Weights of a small mixture-of-experts language model, trained from scratch on English Wikipedia: 2 picks a token.
Below are experts of layer 4 (counted from 0) of a mixture-of-experts language model. Rows are named router (the router's row for the expert), gate (a neuron's input weights, with its number), up (a neuron's input weights, with its number) and show model dimensions 0-79. Each number is 500 + 40 x the weight over its row's rms, rounded and kept within 0 to 999. Numbers have three digits each.
After each expert's rows: "mostly gets" lists some tokens that are sent to it at least half of the time. This comes from a sample of Wikipedia text that the model never trained on.

# expert 6
router:524464530522479509531479513542545551435477516559502469482489470474497513511477460519507484558505434437508576462542571468509536480556528505504520476484544505526523513466491499454434463474473456498472491548464458397513478480514444472499530497
gate0:508527458502553541482519431431506523497450472444530422568499511500516480456531469518555515513474476526491561510498487504486540455535601507498462465532537483567550545550427517472479537459441493437452503566485456477541466510489537471456535437
up0:377499458482479505477536488511419464566477518493461533463476458480521466527530468513545506551483516475540474512485507480525537486402485480509505465539473490472499500488531516441542492479493557522450495506477526506548532445478408508575478454
gate1:520489488586474525490506530518390415627534512549472510413510483455473481509529485528505471536530548473489470508481518500528539467451469399472488491472498505463490427514493508537429504525597494437504540540550463530529450468459505513440519439
up1:525471535503501515480493492473516450505486454451516425413401579411484478518457532592467470548603521482537474527530511515497521480478493552488507459533571454480533483483493576485387554490548483479490526428473453517490498475569470506459494455
gate2:500490531472465479482562507513487516515480532515502470495535474465491525518512502572579410532500538490445496535434497550556469561426500543435515508545529474472498489485456520458460521512491558420522582406471443516457517553459466510534486467
up2:492494483547505492480538482494442467479475501432425527541485484457537481560568571534489472459517463485420491575546459479585495446522513462514490562500486516491483358510438498540507531496519517472494503472471472576484512523479547505529541531
gate3:506546533489498491470539486525532554480433474500487434574551464483542500592513470460488534511518504560517547494563528491521565569448507538506505405453551460535510527483432553502499437501488492420537469553446518494498522534516484519458531555
up3:536507428458462496480487469475529459521525523587543521511461520575532419493490439492468419524475464515487508505463515402508530441525562510490500528464502470495435511493493520503522516524467538528507452489476520510546542385488544507513467558
mostly gets: "),", " has", " which", " have", " they", " was"

# expert 3
router:475468525489529566486433473563503502504500523553574565495546473438460518455486459565532481543506428569468482597539481453553523453407467406503570569485465482509493502504507464459464500540470445482517489552590439477495482482439482464477432525
gate0:487442544530505503562513505517480492429400521490440526528547451506524523509494520582487471522524571530500428511494498474449481449498505382470476568503540595455500454496469490458474479517508495494554548566494487472502489476542466482513473456
up0:477506459467541453631520480527490511545478576486386575562492475512485506459520496458459514519528490540456520415517528533521465442563534531502448475457501563443400507546504459473463488505441492423528510486479443490535511557561521554543529445
gate1:576590500505524580530550498495530469531523479465494485492611537451490555567472549577489413581488465513468510461428508506502525455456486499464532492447531528509510517485531486530462527399549465517512541481474489510446452527470514475468475468
up1:382505448439467508459515534539517448510560551448504560464470443521478422560514541451496439486538440548479457449556515507486485513493525478504516491462538496475452512554439532438462500488475496484569533511501434465523512468508543484489492423
gate2:463467479511527590424482422490524516534575511478565517528508507484500476517537545495537497520506503518435499538451507517509529512498541460496524572383449473431456456562485513491571497470481456495454495524519487520540446517523516494451497514
up2:452442577471423544525450515495462538453564513459502525576507483535513547469531577555447543439508516529536537435492492470504578459549562449471473479528588481448473497507470513484472535457517475495438517493451483522465585477518508530547512491
gate3:515547596494527543563455517493453515471457491596511453506555444550499541514505587466511575385491542524516546541503447583376524484494530502484513476519480465529526511454550469470499534522547486474531531465532562485521528422544447475532476450
up3:488459449471435493494506542499520463438530525485477548504469574514463489467443409502478538517469505482529522499465573449522488517553449488465463471529492540548476564450573518455485463459480470503516430487520500463429528582466528466488473508
mostly gets: " (", " ", " \"", " K", ".\n", " T"

# expert 4
router:478519556477488533467511516466499499499513492529556477438517513442497487467483511551537504520493551492475486473520472500526543492489515436553525525518494422495549443497471474518502519531483489531443478482513448495511526480469470492554432456
gate0:477470513470505523468523436462482476474518549527539447434503481468559449466554447412512526469446497499492481552491511530523477523523494466443486550522432542440528575482444511481530500473542497480458542545459452483533519541514474532585425466
up0:433446487520520462524403471503505468494482468562551583568499477537453515540523523537487472481487543490369575516483502460447492452559543500578521488449569520515487495500492577505490526499426467511467503404491496507466477469492449534507529527
gate1:520514478580528475458465534531477481422480462455487464448464520484503496457534520510517467517478499447538515542521437492529532533460498488554561548473476504475466497542525557430514534492464484489549602485528515518496533467527559524569511558
up1:463560451545420502531498429528488527516463450616459431512484538487511430482464451479479499520477466572509555485511436553481476483538555503511526506506508527524518496511525492476527509524497488476604489510492517531572508519583484543561570538
gate2:468419490483479476520544548576482497520545481551509547396540513479439500448503489500489456452457503440450477513477471493591503508476466510586441474498522535533513489613459496458512519508518451455507507558525469530495491491463491497485440516
up2:489460448453470515510491441518492471496494476463450508478474502527473524452522480509519437483446511452417476513524576522510496496510502530520467508478477537497529497594493508519493498482552467577494472458572507430497571509528502487546496441
gate3:524493529452461489524434435474463504503551544555514486511541555475505513442444551475492561498499473519498526496537505460573550476450550469522458549437526538414555512463514521529550511555591505504523518458466494492467543459530438488460476571
up3:495519507449549480537457471481438592526468442514466464471514528490478528508531473533486442480507503488510465487449522488459576454571448577541527543379556513488493507524488529486484506473491510535454535448490493505478557546490496495455473525
mostly gets: " first", " This", " this", "In", " same", " Total"

# expert 0
router:493466522504546531522499470503517510539492387518449496434484419396479541492515474532546481508521458472534494527474522506498547468482491504474526448541488456510486520453537442505484499397467485456450498522473538488471476462459477455487477476
gate0:468523503566496484460436487485524541516532483430483496489496488436529568520481475463527497537487490527469503537535537463519628485488519480519504435455442470568492558492584478507506455489509512487507490459573515464550526423474534465593499498
up0:518518536402474446515476475489427462540543484576433493512551521590415557595454484488536425496495508542467494501515403481475432516472536471490499456488516511479426456474504555508518493523552477488404465444507545532461526503492415538484474456
gate1:504515519516456536555523467468476497482519487461450482537504480517485555517460490512512481557429484509546469500511535553533526527495506494444447492537521533542523478432466538489457502484442479463500482542535590555492524406466459521502459535
up1:526486526543531450558458526508430440430486480545534568492483490467470500532448485536481530529470523511476440438480492507513513547491460510419496528469487518570515472531495471528497576602472511432544462466433434531472496484506489464528452476
gate2:451500457520509469510518501444429511481465430486459475474525483447487461539433470503589467468559514509528508496481435487574527501497540573447590502486543508451472497476613471537503563565498462486550480450427497540565552512538479441473439549
up2:431479436535447493485480466537477519518562507579527502544484456410527511519556498446535527503531517510486540416562565507449459491515491483567498502504457515489533559524538488549515483509466510492511493567497471493452514543448535543512503478
gate3:471489497486543512519548475539517414555538480457501508451484374506454580566497436530559449510460462466515549467453520479541558483473402503527512462515498527525495514480531549539477514542499444514467476543503530480419514501508550511466576534
up3:521477453525439470541522453526472463518554444473548460513499465464543512480490510477437479529590466465528523505532472456516557524493461476498510508492499491517452528477510395552570508522525543452599522465515533461465552495467518504495448515
mostly gets: "ations", "ics", "ley", "ena", "ville", "ton"

# expert 5
router:439506543449545523477479422540500525504452475517573493516537501548455547466474494527480427586545500589450576491557501505509470473461468481503531555546451496517517423531567508441505444544462505501510456528546488496558470455472453468439414439
gate0:499481562534508484461445493495499493472530597541552433435522487417420540465512460484498492428516504522513482435558542444470457423547504475500564594477458482544502415470448445481539528517554533479492512540524456517543462544564480430506479515
up0:490502541480515468452507487489575526522514495572500528489481485466485537510513533446521453480579482489515490523479431532493505431542459463484527422540522510480435487486510477493616510491483518491512499500462472496519478484504488562515448536
gate1:515550505451498515538548514469458468442493484458473447464489419469504453530554440441477481527543538602527595481467486494468463489420569476456466547509420508547480480508526511446450463502523457468512548556411590544470504501505373457436511556
up1:533530478513470549557544489451447471442527574535641490487558446515526495539534534490472508488564525525521554524465499462422498482562529512433510489559432470462487423537541517444547419522464499507513477628530491463494478511550518449493548498
gate2:493470473435590477486491437428525521438439504520470510492560511554538514508388523462493495577549530484459484542498440521524508480452478444475476460456534433513477498484570465519472483418484476498513477440491429552530535558529420569549492531
up2:530487524495483430409512590483564421462510469464449500465517541470509428495479470443467451568470533532486546506434480457491439542583470446479446557477517468529562494496416466463524530493513443459463474533511465493490535473392490482562465512
gate3:446466511540515575456577499456404470509481520458557492522469431532476538510542537556481504573526526530527494516509422525442510531526498498530499507493513537487478479524536519464551530528426428559497515444564515494527532517548467525524491504
up3:474456554529424453415523471517433494523450447461509517543533601496530470492466534507426457546561593492541487548498524500481510546486465452533544518582460459537526537437426468541536477496533552518460563532489528450518470502507437527496522487
mostly gets: " re", " p", " can", " w", " not", " c"

# expert 2
router:493457536491520502501447545511464519479479439516540469516460509431429537534516448480499471552558489476505410477506535495538529542460549545520578547535455501466518496433555510469422500481558492462430518526496463558503524500406512572495437406
gate0:451417476499491472540462493471471416460478527573537517530529554435520556596539543555483505491522534511461438447533448567503537535505470569401542430519523568540473541450536557498506529493522522469470543486462486506499466518497539556509485422
up0:424540477502533495483580432514442442457584489458447464453507495561497487465578537526455512448503406486532497552513531438541452507518556531468483536443563451496482486397470526537507539552541469547465483490567513538498531481501533506613538437
gate1:464564477507497552478491520488431474513539491542552548505491466504526509531423458509553570476530555429379445558445485545481474452390471540495484492458519503413425488554469518537451513526519477565486504550476475463514521509460515548617520501
up1:460514541483492503399494563468551547401386553439411418448437530482490447480544512538499520449535546530529522526533476528512513478547495529490465445413462394483460520479509491520493504529547499537559561563523543473531472460499489571517462555
gate2:520459467520548569446564490491494553426557495451494510450531487492450497480542508474427482498549494474543527489461556526557531527500588548487527501467454558509480497544506489472438497491473513469442478514422512552539475480438526512481538457
up2:483461459519527519555471479529516386551494457520456556456510581514534504514509529510484475425470509514451445427493464529458492480536508509524581486527507464451460537417547467571444489526459479532469376532561535527529486525453563475467511520
gate3:528525530518480487477395513505444514529496512556556555489566537530423498528477484445493469504567482550520505500460426494507488454518586502516482452517463501461551485452463516544466484506563443569536521438508457503465535478461503529497495495
up3:510443432512478514476485544494520498542521480455443518488511440513552500501450540485518445563544458425411513538574481460486491462493514534490502518438525456507482436453513465527472518474456524435492506466515507405569512492516517461496510489
mostly gets: " States", " University", " American", " United", " City", " County"

# expert 7
router:454431493444496470520454494503480560457473434467533512490516495491465458461420425483556451505524522510481495541442553518520498482440477514565466500514468408551515469475428463473501454510441484503575482504509505473562474488510472513505481523
gate0:487510398606484495466546518468474458542488429528516482466453499450483427583523415526553467567507479475538525483499466581459500465561604428519443480530480502517528498520448581496537474563506536469498474563527494504507500429517534551484499504
up0:493470561458475460477489482539473512495484478566578516438478532502410551502439428441520434429498510452586485463522537526443516552528476482503473515553525509465505553518539519454501567561502482452490484548457482496484489547515558550553473456
gate1:538512462449476546474418494460451487483546474486462525429472476532496511486480528520493540452568534506570443546488454547550584441398532452515479486549529489584520530414515528543517531495483496515533494477528529547533464542543507517519475457
up1:546529423497464496519462541451479484478523494476458537508516470484419499441455558469498519422545425456449492473437513502527553519435504553506539537569469480540524515465467421515517442470505509576517431465564569491463509539506560513435444458
gate2:490494462531503548473497455476477482513520545479495459580457530410470462450468501477477489599465498522481507531458532487456476454510493521512518609500401468528534487479527405506513464557463529488547506499570564482450544567548494537505487522
up2:555517452492513527478522435502492495504561534549546490457402511532501491481493450521492420470507474487527551548506539506545495492441422533468511471502483438549514505511512495500542480523486507472514518507484524492537483484474532539514506510
gate3:519460518479507575475453511535505510519522534458541466479528437481401486504450437449573539451434573499531514564538506479472471412487468541533552471534493477526522456485417488505448519464561518455567418524525505434525487494462436532545499523
up3:524468570459535514506538493557455433516516558472449497550490525512510498495541544552524540589485497557494524530512502520528549504522510497495501544488499523494455586493514491485434504584519470476518524502462490484503606553490520434420534538
mostly gets: "ust", " son", " Christ", "ig", " Ad", " father"

# expert 1
router:454467528537585580495443492524484495507526535572588560448556471536475499508502518527549467543572518530445462500504498520536530502475496492501525509508492438550477472476516468528528496507502456442422431510475502532503379434456393415468474482
gate0:462527458477560462518487433467465424462547464486493528418460512510489481448517525512492488481527465520520473585493500496507534489466532564522500537505505465507488520496575523475547568553503456572545468487519498470510491437431527524499456448
up0:529508494503537566445438469496523456523476458513581469490552505530557545466500496546518498504500499463541427479512374502511446534491522514445485521492507477564510464477558497544480460525503424500523560515515469530474505494587541531486417492
gate1:533527539498542585554472485432467482511527519519508449526494526475477561560498564539473525521466422562496518395418498517523479462513530469475473493477546531497486529491531526483539478507550463483438502507558498505518467487476427449480498457
up1:481414505509481523479489496565521487562479487547520584497503433489486504452487556477508431483522542506432499578530506446478488496564462520520511506453400445525487476517480534517479507466451531481519503461519512467481524518489511497494513497
gate2:552470534461494477482543484550503385462578476506529475449590496510492469448496543535529504513465490545453490481530436562419526547462483454545465480512516474548460509475582474512488492444497455482586519438502499446504544458429417440494528460
up2:482507549474505507527577476498491473529525488500519504499543546525531460483484467534487483519565469563496491518524450464508522506561494536512492506500538485525420499477523483558516468467537451379507472500542471468493460418413441454493527489
gate3:573466459472531541473475494556507565463502543538522516521577518583475469497490502481478504492464517521512453429529570438524511566465457457507554557459479463562461409522539525462467453446457534521514467530496487482555510422467516486556544418
up3:493553514418482412483473524464569531498534448465501501446464464494515506540466548503480550450470469561484483500549534437437564485464480500480540448554539529558508486436418586527454538470405493514523549513518559566495502504536483517524514441
mostly gets: " |", "|", "==", "===", " of", ";"